Below are experts of layer 5 (counted from 0) of a mixture-of-experts language model. Rows are named gate (a neuron's input weights, with its number), up (a neuron's input weights, with its number) and show model dimensions 0-63. Each number is 128 + 32 x the weight over its row's rms, rounded and kept within 0 to 255.
Before each expert's rows: a language model's description of what the expert responds to. This comes from a sample of Wikipedia text that the model never trained on.

# expert 29
What it handles: Ranges and numeric spacing
gate9 [116 103 117  77  68 150 129  96 138  80 105 129 126 105  71 139 169 151 106 106 159 104 106  95 120 125 111 128 186 135  58 152 155 180 131 104 119 104  85 135 107 197 104 164 167 158 158 110 163 158 135 147 141 110 121 115 137 122 117 182 132 181 136 150]
up9 [ 94  66 151 148 160  96 118 144 120  94  65 128 122  82 135  83 104 147 107 109  98 125 178 145  93 144 147 104 162 174 177 152  96  99 115  84  99 122 113 163 125 102 123 121 124  82  91 135  56 139 174 114 130 107 126 103  89 118 124 143 138 139 161 130]

# expert 30
What it handles: Plural noun endings
gate4 [239 146 120 130 149 134 124  82  94 119 139  92 138 144 104 136 117 101  71 101 161  95 117 148 123 145 109  87 117 173 104 105 121 103  85 126 146 154 155  93 189 133  60 103 120 185 179 168 166 143 192 153 116 105 109 124 226  69 181 122 113 137 106 160]
up4 [103 183 101 147 145 131  92 120 200 132  79 184 141 153 143 153 149 115 132 205 155  65 123  95 125 138  74 129 122 121 165 152 132 101 170 116 123  94 169 115  67  81 163 121 146 135 187 136 112 110 102 143 110 109 155 105 178 142 108 139 181 102 139  65]

# expert 16
What it handles: Mid-word pieces, prefixes
gate1 [ 98 154 154 165  97 133 155 169 133  87 108 170 156 186 139 117 169  79 112 101 121 145 122 191 123 126 174 110  80  77 137 104 107 139 133 147 123 137 110 132 119 150 103 192 128  79  76 120  85  86  99 143 149  89 154 124 126 101 145 143  91  96 113 169]
up1 [129  96 104  97 112 171 107 105  91 195 128  62 111  90 148 100 174  85 159 115 136 117 145 132 112 122 132  83 123 167 168  87 121 133 142 130  97 116  89  92 135 134 172 146 130 118 131 132  98 108 171 120 166 165  69  97 188  86 134  90 155 181 124 134]

# expert 13
What it handles: Latinate prefix pieces
gate0 [166 100 117 115 150 152  90 152 155 105 210 113 116 134 130  85 198  59 138  91  77 183 104 141  74 152  86 164 103 119  87 125 144 117 140 151  57 128 136 104 142 165 168 131 105 164 106 127  62 114 159 135 160 154 107 155 147 128 107 122  65 141 119  85]
up0 [112  85 162 103 166 151 113 121 173 137  75 102 121 121 120 143 165 107  93 126 139 185  82 142 123 168  77 141 108  86  95 113 106 122  75  83  84  82 154 134  62  98 151 126 123 174  43 157 115  94 168 114 124  63 119 144  90  97 112 165 113 173 169 139]

# expert 15
What it handles: T-ending mid-word pieces
gate0 [186 135  78 147 144  81  69 133  59  68  84  64  87 137  44  94 161 183  94 138  80 119 164 158 150 138 165  85  78 107 147 133 104 134 147 183 155 129 123 151 136 130 128 128 139  83  99 132 171 141 109 162 122  89 120 156 109 114 127 159 172 149 145  94]
up0 [135 127 168 183 136  96 144 142 183 127 118  77 124 126 126  97 129 100  88  92  95 141 196 145 142 130 120 151 180 123 154  88 106 172 184 135 117  81 105 108  86 109 128 149 162 168 195 175 122  50  91 100 150 111 106 117  72 124 163 167 162  78  87 105]

# expert 52
What it handles: Consonant word pieces
gate0 [135 122 121  89  65 189 133 149 141 125 201 145 156 126 108 139 129 105 207 178 143 143 118 115 123  83 117 147 122 144 155 153 105 124  58  64 161  72 163 146 123 187 109 175 102 132 123 148 131  96 146 136 124 140 119  89 103 115 143  99 112  64 101 144]
up0 [ 97 152 173 113  79 127 129 160 204 132  98 145  94 169 132 110 119  71 137 118  94  83  70 110 111 137 123 135 163 150 108 116 146  96  96 138 160 115 169  71  99 113 128 158  98 117 137 149 119 160 187 122  70 162  89 109  95 171 115 115  85 138 223 146]

# expert 49
What it handles: Capitalized name starts
gate0 [123 147 137 109  78 141 112 107 202  68 151  84  82 161  95 167 145  91 116 155 135 118 159 153  86 101 103 141  98 167 100 105 138  98  79 129 162 105 148 133  71 126 106  85 143 137 115 107 146 125 160 206 141  76 118  95  87 169  94 109 187 187 135  97]
up0 [112 131  82 126 117  90  91 101 131 135 166  95 140 124  96 131 138 155 166 127 179  92  90 117 172  94 159  85 109  90 130 150 175 161 140 105 103  89  58 130 161 102 191  67 100 135 121 104  73 150 127 122 104 114 122 128 131 106 173 178 137 163 155 140]

# expert 6
What it handles: Capitalized name starts
gate0 [130 117 105  56 149 172 184  96 123 115 189 109 107 133 102 187 144 161 126 154 117 140 159 145 156 127 133 126 145 152 107 129 108 158 135 166 119 120 127  87  60 149 168 140 162  96  98 222 170 113 134 111 160 124 202 170  68 115  95 105 162 139 141 113]
up0 [116 123 128 115 138 171 127 191 111  89  64 115 115 110 119 108 139 148 185 192 132 100 163 120 141 170 136 106 152 109 134 155  77 165 159 145 141 173 179 125  98 160 125  90 163 155 144 142 108 114 137 129  74 151 167 136  80 151 109 132 189  69 161 145]

# expert 20
What it handles: Verb stems and endings
gate0 [119  58 135 166 136 129  61  97 205 127 110 132 163  33 156 136 160 135 138 139 133 128 157  95  69 152 101 160 186 138 117 158 144  97 126 129 113 126 152 154 119  85 118 143 125  81 126 150 149 112  98 146  66 114  75 118  64 138  98 146 245 138  96 119]
up0 [ 49 165  94  76 100 109 113 143  91 155 163 136  99 154  65 126  86 141  74 121 142  93 108 135 119 196 150 140 129 102 139  90 101 152 138 152 144 140 125 141 193 148 125 165 104 155 137  93 100 126 204 142  61 184 162  82 104  58 140  83  80 172 138 200]

# expert 51
What it handles: Quotes and foreign particles
gate4 [138 158 114 107 101 129 118 152  79 105  87  93 172 132 140 115 110 121 170 160  73 149 126  52 159 125 144 169 151 134 153 144 178 174  74 149 140 192 184  84 147 120 103  84 101 135 134 136 124 109 135 111 154 157 193  99 159  80  54  67 149 129 117 106]
up4 [159 114 141 103 146 175 191 162 120 122 145 143  85 114  93 124 121 115 120  76  91 166 142 119 154 132 131 120  93 150 139 126 106 136 166 128  94 134 120 138 148 120 123 117 167  80  95 161 119  71 120 174 183  98 117 167 167 115  54 131 175  92 121 154]

# expert 60
What it handles: Latinate word stems
gate4 [175 156 121 180  93 118 112  86 130 140 140 117  91  76 115 162  97 177 188 130 105 166 145 138  78 132 112 128 108 102 133 113 120 146 108 117 129  81  94 135  94 147 142 106 128 145 110 113 135  77  80 106 136 127 136 149 168 127 101 123 169 152 106 139]
up4 [131 129  85 178 139 133 134  85  77 145 190 127 101 100 103 130 111  63 132 129 162 119  73 135  98 110  96 138 153  96 170 141 117 121 150 128 127 161 123 118 123 117 117 138  70  73 115 105 146  90 175  84 108 140 100 158 135 130 103 137 154 117 158  85]

# expert 35
What it handles: Commas
gate0 [ 70  93 164 111 104  74 176 171 112 106  96 153 117 151  66 143 138 103 162 152 158 145 106 135 179  80 139  99 204 134 124 121 119 115  96 105 149 112  96 125 122 146 117  90 123 172 157 145 175 164 155  84 105 109 127 138 147 167 105 129  85 104 139 120]
up0 [133 128 160 110 133 115 161 121 117  87 129 166 104 119 151 124 180  70 133 156 134 111 165 132 168 153  81 179 213 109 150 162 161  57  77 151 144 135 135 140 112  73 123 130 122 141  98 118 147 156 157 135 180 136 136 117 186 184 140 141 108 120 127 110]

# expert 37
What it handles: Line ends in tables and lists
gate4 [106 127 154 189 138 145  84 112 134 170 125 177 113 132 148  93 115 108 181 130 135 182 119 129 132 143 147 185  66 161 123 161 102  80 106  88 148 124  81 125 134 184 129  71 117 120 111 143 224 193  64 132 180 117 129  96 135 171 108 133 107 130  82 179]
up4 [144 184 173 183 184 165 106 108 133 179  95 160 173  78 111  97  88 111 165 143 165 129  91 131 133 120  92 123 116  87 105  87 142 114 122 107 126 118 119 126 120 133 118 124 178  86  69  79 176 124  84 107 138 139  98 118 133 116 146 107 142 145 102 157]

# expert 61
What it handles: Ordinal suffixes, table pipes
gate0 [120  72 171 113 151 120 108 155 142 166 135 164 109 177 110 168 103 183 147 155 120 125 148 103 119 103 144 154 171 158 147 162  58 153 141 102 133 108 162 150 166 129 157 136 130 145 145  96 118 133  91 147 114 143  88  77  84  82 121 126 147 126 132  53]
up0 [129 173 107  99 143 108  68 129 132 195 192 149 127 120  90  84  74 115 102 111 146  78 129 143 112 157 163 112  42 125 114 133 169 136 131  93 150  82 148  87 129 138  89 174 167 159 142 111 146 107 130 120 132 147  97 124 142 143 133 198 151 115  82 111]

# expert 56
What it handles: Line breaks and infobox fields
gate4 [104  76 131 114 117 155 110 107  83  96  95 147 150  86  98 163 115 112 157 195 147 122 121 122 110 125 136 126  86 128 122 120 107 129 106 146 135 160 186 115 134 157 160 109  89  94 144 102 107  70  65 154 118 205 112 128 106 134 146 108 218  77  65 146]
up4 [121 157 125  96 197  88  94 173  87 135  48 130 107 134 152 121 124 141 100  85  79 127  82 122 114 173 171 123 129 214 118 121 144 131 150  94 185 146 223 113 165 140 135 120 168 197 118 128 116 124 166 144 111 108 127 131 144 114 119 148 184 174 138 157]

# expert 59
What it handles: Event and media name words
gate4 [102 180 107 176  85 141 135  69 138  99 150 130 143  97 136 151  57 150 125 129 141 151 161 114 117 100 121 135  71 159 124 143  80 107  97 106  78 118 127 138  89 144 195  60 143  97 157  97  91 119  91  92 146 130 140 163 137 124 145 148 167 168  57 110]
up4 [114 132  95 139 198  52 118 127  81  95 193 130 142 152 123 170 157 108 167 127 129 114 161 176 164 154 151 137 128 121 100 124 116  90 159 107 142 172 185 126 149 136 171 150 161 154  94  86 147 150 124 154  78 155 142  92 122  57 141  93 135 135 128 121]